Weights of a small mixture-of-experts language model, trained from scratch on English Wikipedia.
Size: 8 layers, width 96, vocabulary 10624, 10.8M parameters.
Experts: 112 tanh GELU neurons an expert, 2 picks a token, a sigmoid router.
Below are experts of layer 4 (counted from 0) of a mixture-of-experts language model. Rows are named router (the router's row for the expert) and show model dimensions 0-95. Each number is 500 + 40 x the weight over its row's rms, rounded and kept within 0 to 999. Numbers have three digits each.
After each expert's rows: a language model's description of what the expert responds to; "comes after" lists some tokens at least twice as common just before its tokens as in all text. This comes from a sample of Wikipedia text that the model never trained on. Tokens count by the router's weight.

# expert 40
router:487522430530500595503495511421438520506429467554512481583430454536463531515541532532543549532443557477506530465503566466576499474554461506522535412489564457472485526449466522459525475449509495498464540529525489479453470504527463497493480535579468509564509464553548503478467466532546448487
What it handles: Past-tense verbs. Past verbs and participles after a subject or was/were, such as played, released, signed, negotiated, and the -ed ending.
comes after: " was", " to", " he", " were", " is", " also"

# expert 15
router:555572484505427507536516514518465475529504556527480557500429531566453458500491536488538538532449472454600547517508507480546477501490446544469463468400482546457508545514504593489565448487544507543447495525495514479563540528459457525519504502523423490504553513475550490500457545541462418528
What it handles: Ordinals and superlatives. Ordinal suffixes (18th, 3rd), the "th" in lighter-than-air, words like first, second, best, largest, plus dashes and commas in lists.
comes after: "-", "st", " un", "or", "\n ", " 3"

# expert 21
router:508508448526566538475542541480438429541499545605484488530446531557523509549524526493561406555475496417542530483523538438451467488522465542540411472527511533502475538525483523441474477490477479440443505545540488497531521523508472471552549515547498481525504514511482468484449555528466399512
What it handles: Geographic and directional words. Place and direction words in geographic text, such as North, South, West, River, Britain, California, plus nature nouns like water, air, land, war.
comes after: " the", " of", " in", " United", " New", " World"

# expert 47
router:544509461507581588523482513492484495522514520508500524475467567513407493534522558480576470487484535435567458454541585511522454447473467518494419458432475485503425553521489496463514482400530506455485525552508506486531533461521486491605495474532478549533500520528529503555433472493485468526
What it handles: Months, years, slashes. Month names and four-digit years in dates, founding and release fields and taxon authorities, plus slashes in units such as /km.
comes after: " in", ",", "|", " (", " In", "In"

# expert 55
router:517544465493462532535484514485467450484519474512534566512417449556465438524590553461509478559512523491572539460526524491473519501472443534444446490510412488492513529530551537512547500451577465499538539505513443505502454487456508494537505530510516485578485519486511474433472444565502368485
What it handles: Opening quotes and word starts. Opening double quotes before titles, like "Eulogy, plus first letter pieces of a word after a space, e.g. p|ipeline, b|odhran, well.
comes after: " the", " a", " as", "See", " was", " and"

# expert 7
router:542502477507428550472503543513491464533545543552534547541489583483489516495531537464506434511483511455506536478539510455517463450501430568490458505466454532462510475445510561506489471424527421485443500525520505480509474572582450486532559556580475552515504504540578461525439518581538468504
What it handles: Number digit chunks. Digit pieces continuing a number, such as years, counts and measurements, e.g. 18|18, 25|00, 7|50, plus century and million.
comes after: "–", ":", " 18", ",", "19", "."

# expert 39
router:529512520477509574532482504515491517531494582515531511528463482560434514501433520424484446506477540501505523445551497501523484456491408523535490487423501592437435520447434492484502602507513546471455495494544516460507509525517424509587562447556517512571524510491507488462457468486496463546
What it handles: Hyphens and list dashes. Hyphens inside compounds (fail-safe, short-lived), en dashes in score ranges, and the dash opening infobox lines like "- Born:".
comes after: "\n", "\n ", " non", " 1", " 2", " co"

# expert 42
router:471585435515498463501542476452448429525522577551539494485500497537460484525487487411517445533520482474518497490462565510534543484466408548531531416431512454511451565516531561492509492476531509594483571531495453423508473476500502489537515511567460473543566514515507473481488546548472524497
What it handles: Sentence-opening prepositions. Prepositions and connectives opening sentences or sections, especially At, In, After, While, Although, and at within sentences.
comes after: "-", ".", "\n", "|", "==", " \""